Weights of a small mixture-of-experts language model, trained from scratch on English Wikipedia: width 448.
Below are experts of layer 6 (counted from 0) of a mixture-of-experts language model. Rows are named router (the router's row for the expert), up (a neuron's input weights, with its number), down (a neuron's output weights, with its number) and show model dimensions 0-111. Each number is 50 + 12 x the weight over its row's rms, rounded and kept within 0 to 99.
After each expert's rows: "comes before" lists some tokens at least twice as common just after its tokens as in all text. This comes from a sample of Wikipedia text that the model never trained on. Tokens count by the router's weight.

# expert 8
router:35 53 62 35 38 38 41 38 63 63 67 58 39 41 43 60 36 66 53 55 63 63 52 40 64 39 66 59 62 48 34 62 39 41 42 58 37 37 37 37 38 60 64 60 40 61 59 34 58 38 63 62 35 45 64 55 64 36 62 37 38 38 41 62 63 64 39 43 34 64 48 36 36 63 60 62 40 51 62 36 37 39 38 40 64 36 39 62 35 39 36 62 50 35 62 59 39 61 38 38 37 49 36 33 39 36 62 36 58 67 42 38
up0:47 42 37 69 78 55 41 48 46 52 58 40 51 49 67 52 35 35 47 60 41 70 44 47 44 57 67 43 50 57 60 45 70 57 56 70 77 58 28 53 34 53 27 42 34 59 62 46 54 62 76 41 60 60 38 45 50 50 68 44 45 60 47 46 48 63 35 49 72 62 67 54 68 38 53 30 40 70 53 71 13 50 49 56 23 41 48 56 62 67 46 48 53 57 56 44 52 43 40 52 66 32 36 48 41 50 43 70 46 43 55 55
down0:63 63 15 50 49 43 27 56 73 64 51 29 43 42 30 48 64 39 50 86 39 57 70 54 36 28 47 33 57 37 55 67 51 49 59 70 50 50 26 43 39 60 40 50 67 37 09 34 52 56 58 50 72 38 51 27 60 46 55 46 53 47 44 43 53 62 61 57 51 65 45 48 57 47 28 41 46 75 59 46 42 53 68 38 42 45 45 30 61 73 49 24 57 65 43 31 60 57 59 33 51 27 47 38 44 48 60 33 39 43 57 50
comes before: " ", "-", "|", "1", " The", "0"

# expert 65
router:39 50 56 34 36 41 42 38 71 56 63 58 42 41 43 57 34 67 52 51 63 59 56 35 57 36 72 55 59 50 39 61 40 41 44 57 38 31 42 40 44 59 64 57 44 58 57 37 65 36 57 62 32 49 70 55 66 41 67 40 39 46 43 62 65 62 33 41 29 70 50 39 39 67 52 69 45 51 54 33 36 45 41 47 69 44 35 61 41 42 38 59 53 45 62 54 45 60 37 35 47 46 40 42 38 34 69 31 57 60 45 46
up0:53 56 61 43 40 53 26 40 24 62 57 42 75 46 60 56 61 57 38 36 33 15 59 42 59 52 39 61 56 62 40 43 55 47 57 48 46 64 50 49 45 60 53 53 35 42 54 49 43 57 49 46 72 56 36 38 32 38 33 47 48 41 42 54 51 55 50 56 66 39 60 42 55 54 21 56 49 70 64 72 34 44 51 53 59 70 62 40 72 61 64 49 35 41 58 46 47 52 55 63 44 41 51 56 71 14 60 72 49 37 51 39
down0:35 63 78 29 40 61 60 55 56 51 47 64 55 67 66 47 55 50 62 49 44 45 46 47 50 56 30 39 28 48 50 50 46 35 42 43 35 64 46 57 33 48 64 71 51 43 62 48 46 43 57 37 32 40 30 67 71 69 46 63 44 58 58 39 73 58 36 46 41 33 35 29 59 49 63 60 46 41 37 53 70 45 69 72 42 63 40 52 60 43 43 43 45 56 45 42 64 72 68 49 48 46 42 59 47 33 44 50 66 37 63 37
comes before: " |", ":", " |\n", "″N", " /", "%"

# expert 0
router:33 55 64 36 39 39 41 38 65 63 69 57 39 39 44 59 36 64 57 54 65 60 54 38 66 38 64 59 63 47 36 60 39 40 40 60 38 38 38 36 40 62 64 59 39 62 60 37 59 38 64 62 36 41 63 57 63 36 58 35 37 39 39 62 65 65 35 42 37 64 47 39 34 63 53 63 35 52 60 36 39 42 40 38 65 41 35 61 37 39 36 60 53 35 64 57 43 59 37 39 37 47 39 40 38 36 63 37 58 65 45 40
up0:70 52 40 73 50 53 61 52 51 33 32 24 57 47 59 33 60 33 69 70 45 58 63 59 34 62 36 53 51 60 46 46 46 50 42 39 68 57 58 48 67 52 59 60 62 44 47 64 43 57 72 42 61 53 43 47 45 35 36 51 54 45 31 56 38 40 52 58 58 49 46 54 55 30 44 54 46 65 62 60 58 55 60 54 37 61 66 45 55 56 58 49 40 53 48 59 55 43 59 47 48 54 48 37 70 47 35 46 63 48 71 64
down0:58 47 38 46 54 37 37 69 43 58 32 43 36 62 44 36 37 52 42 60 26 51 57 64 48 48 58 47 38 43 54 28 48 66 30 54 64 61 70 44 46 58 61 51 34 48 34 71 68 56 46 61 50 66 33 48 61 55 29 68 48 24 55 41 58 54 51 35 30 45 65 47 49 46 30 46 40 53 34 19 30 56 60 43 42 49 30 31 63 68 65 60 50 51 66 68 40 43 57 37 65 42 44 54 47 50 69 62 23 45 43 44
comes before: " ", "201", "200", "202", "199", "198"

# expert 1
router:33 53 61 36 38 39 40 37 62 63 65 59 38 38 44 60 37 65 56 53 63 62 55 38 64 38 64 60 61 47 37 60 41 41 39 59 34 36 40 38 42 60 65 60 39 63 60 37 59 38 62 63 38 39 62 57 64 35 61 35 37 38 39 63 63 64 36 39 36 65 50 37 35 64 54 64 39 54 57 37 41 41 40 37 64 38 38 62 36 38 37 60 51 34 64 57 41 62 36 38 38 47 37 40 40 33 62 37 59 64 43 39
up0:61 64 54 57 49 43 57 61 57 30 42 45 64 50 51 51 73 30 47 46 46 19 69 55 26 49 51 31 39 54 62 45 45 51 51 60 63 48 42 46 64 44 23 74 42 43 54 55 44 50 49 38 38 36 59 40 39 54 41 57 59 55 69 44 67 51 65 67 61 43 29 31 54 31 43 49 52 51 38 33 67 49 41 56 38 32 42 61 49 44 63 59 36 53 43 51 35 37 34 54 44 49 42 35 52 67 37 47 50 42 56 43
down0:50 54 57 58 44 63 65 35 35 32 44 53 34 60 48 46 44 46 42 41 39 44 55 69 23 60 41 43 37 30 48 68 37 36 38 53 63 41 49 45 47 57 71 35 59 56 55 48 58 68 60 54 60 60 55 47 37 45 52 38 27 41 64 46 69 71 45 42 48 53 50 38 40 52 44 59 49 67 51 57 47 43 26 56 30 66 57 64 58 56 66 35 32 63 24 54 49 47 74 42 40 56 70 31 35 22 65 61 21 41 55 44
comes before: " ", "201", "200", " The", "199", "202"

# expert 7
router:37 55 65 37 39 37 40 36 63 59 63 61 42 41 43 61 36 64 56 51 64 62 51 39 64 37 63 64 65 46 35 60 40 37 38 63 41 40 42 36 39 59 67 63 40 61 56 37 61 37 62 59 39 43 62 53 61 33 63 36 38 38 39 62 65 62 38 36 37 65 53 36 37 60 52 61 38 54 56 38 36 44 36 40 67 36 38 62 37 38 41 61 45 39 64 62 38 61 34 42 37 48 37 35 41 38 65 34 57 61 40 35
up0:65 72 48 57 46 53 47 47 38 41 22 60 56 61 45 53 66 48 47 52 57 59 29 67 47 47 39 39 35 60 51 58 52 51 47 29 44 69 72 34 29 42 53 55 35 59 57 68 23 51 33 46 57 65 50 58 22 54 55 52 58 55 69 48 40 29 68 52 48 47 45 34 51 63 45 46 38 45 47 53 40 30 69 65 31 53 62 43 62 47 49 40 52 64 36 50 82 55 61 67 56 50 37 74 46 51 30 46 64 43 35 62
down0:50 54 51 57 54 66 40 42 83 64 35 47 62 59 44 43 67 56 33 60 62 41 68 55 50 45 55 36 62 48 52 31 55 53 52 63 48 28 42 54 51 35 65 77 49 38 51 45 42 53 52 47 41 44 47 47 53 34 55 41 47 56 67 54 34 54 66 57 42 38 44 50 43 28 59 68 54 40 33 47 56 37 62 42 53 51 29 65 34 54 52 39 51 39 52 52 41 32 29 64 64 63 27 57 45 35 57 35 51 59 64 57
comes before: " ", "==", " The", " In", "===", " He"

# expert 76
router:40 54 60 32 41 35 47 35 72 56 65 56 43 38 45 55 31 67 57 51 59 61 48 42 58 33 65 55 57 47 38 59 41 40 45 63 38 31 45 34 38 57 66 57 42 60 55 38 63 36 58 66 37 50 72 55 67 45 65 38 36 48 44 63 72 64 28 42 30 66 47 39 38 61 46 66 42 54 52 37 37 40 43 44 66 49 36 68 42 42 38 64 51 49 62 56 43 60 41 34 44 50 39 40 33 38 69 26 52 59 47 45
up0:45 54 51 70 64 41 44 51 51 37 44 60 63 48 36 56 51 43 39 51 56 53 41 46 59 63 56 43 59 35 46 20 57 54 54 30 44 68 28 39 57 57 11 43 69 46 38 41 43 56 36 37 42 56 43 35 50 59 52 50 61 36 77 47 46 38 49 53 46 57 57 59 60 32 47 22 23 40 68 60 61 35 33 74 62 42 59 66 46 56 49 42 55 51 29 53 57 45 41 51 55 34 60 73 36 56 72 70 44 84 47 57
down0:54 65 50 71 48 38 50 44 59 57 48 58 51 59 58 38 61 38 24 59 38 48 52 74 35 66 55 65 61 75 53 42 30 55 41 52 35 39 47 54 54 41 66 49 44 35 58 65 51 47 16 60 28 26 45 48 40 51 62 38 36 46 22 58 68 57 63 33 69 57 51 52 58 40 41 33 52 37 54 57 37 49 51 49 49 53 53 52 38 63 47 38 39 31 55 39 39 48 32 53 53 32 46 41 41 63 50 55 65 41 45 44
comes before: " |", ".", ":", " |\n", " details", "a"

# expert 13
router:37 53 57 34 36 38 37 37 64 59 65 60 39 39 42 59 36 63 57 52 62 63 53 39 63 37 66 58 59 47 37 64 39 40 42 63 38 35 38 40 34 61 62 61 42 66 61 36 62 42 65 65 35 44 63 60 66 42 58 39 36 39 40 60 64 59 35 39 34 64 45 38 39 63 49 64 41 59 52 34 38 40 45 38 62 40 35 64 38 33 38 58 51 43 62 56 41 63 37 36 37 52 40 38 41 33 66 34 57 61 37 39
up0:54 55 40 64 40 65 36 73 28 40 52 31 63 56 49 66 43 39 60 65 59 44 37 69 45 51 41 41 44 54 50 38 52 49 55 38 67 67 46 63 58 34 27 47 39 46 49 71 39 66 44 36 63 63 51 50 29 54 53 49 44 40 39 22 43 44 62 56 40 37 50 57 44 44 37 58 46 41 73 77 52 37 67 55 45 71 50 52 42 60 57 27 43 59 64 41 72 57 60 52 57 57 72 50 65 52 46 50 40 37 39 57
down0:38 56 72 47 37 45 45 53 52 63 59 49 39 48 58 52 40 41 00 40 53 42 58 40 60 32 57 50 43 54 52 68 70 62 47 41 37 30 45 46 49 53 46 55 37 43 49 55 37 76 48 54 65 51 47 53 55 74 34 56 48 39 39 43 52 45 65 26 51 59 47 66 49 56 31 62 63 65 37 49 60 51 52 50 66 71 38 49 53 34 58 53 56 55 36 48 40 67 46 41 70 26 39 69 60 35 42 31 56 34 38 51
comes before: " ", "|", "-", "==", "===", "The"

# expert 2
router:36 55 61 36 39 40 40 38 62 60 66 58 39 38 40 59 38 63 59 55 65 63 49 39 66 37 63 59 61 45 39 63 40 41 40 59 36 37 40 36 41 61 66 59 40 64 60 36 61 39 62 62 36 40 64 60 67 38 59 34 36 42 37 65 65 66 35 40 36 64 47 36 36 63 53 64 41 51 55 36 39 41 40 34 62 39 35 63 38 37 38 64 49 37 65 62 42 61 38 40 37 50 39 41 39 36 63 37 58 64 41 37
up0:46 49 37 61 58 51 34 65 39 63 62 38 47 40 59 37 58 57 62 53 42 41 33 62 40 59 61 63 70 50 45 70 72 55 65 50 35 64 29 62 52 43 65 42 45 36 70 85 49 43 29 49 80 27 51 32 58 45 55 44 68 30 56 41 71 45 42 49 73 49 67 70 70 38 54 46 56 47 75 60 60 53 37 56 54 51 43 42 34 27 51 48 59 44 69 54 53 38 59 35 44 61 83 39 53 48 64 31 57 54 65 63
down0:42 57 57 52 36 58 61 38 47 74 34 40 59 49 50 71 46 62 63 48 59 55 34 44 49 67 68 40 63 57 67 46 60 46 43 51 56 50 35 41 59 47 63 40 63 47 37 62 42 42 36 54 58 59 57 52 58 61 74 67 78 62 59 39 46 60 44 64 62 49 48 40 47 62 56 79 51 61 66 52 45 32 52 44 43 52 37 51 62 56 40 32 46 67 33 61 56 42 50 64 49 65 43 47 54 73 43 48 73 51 51 54
comes before: " ", "201", "200", " The", " |\n", "199"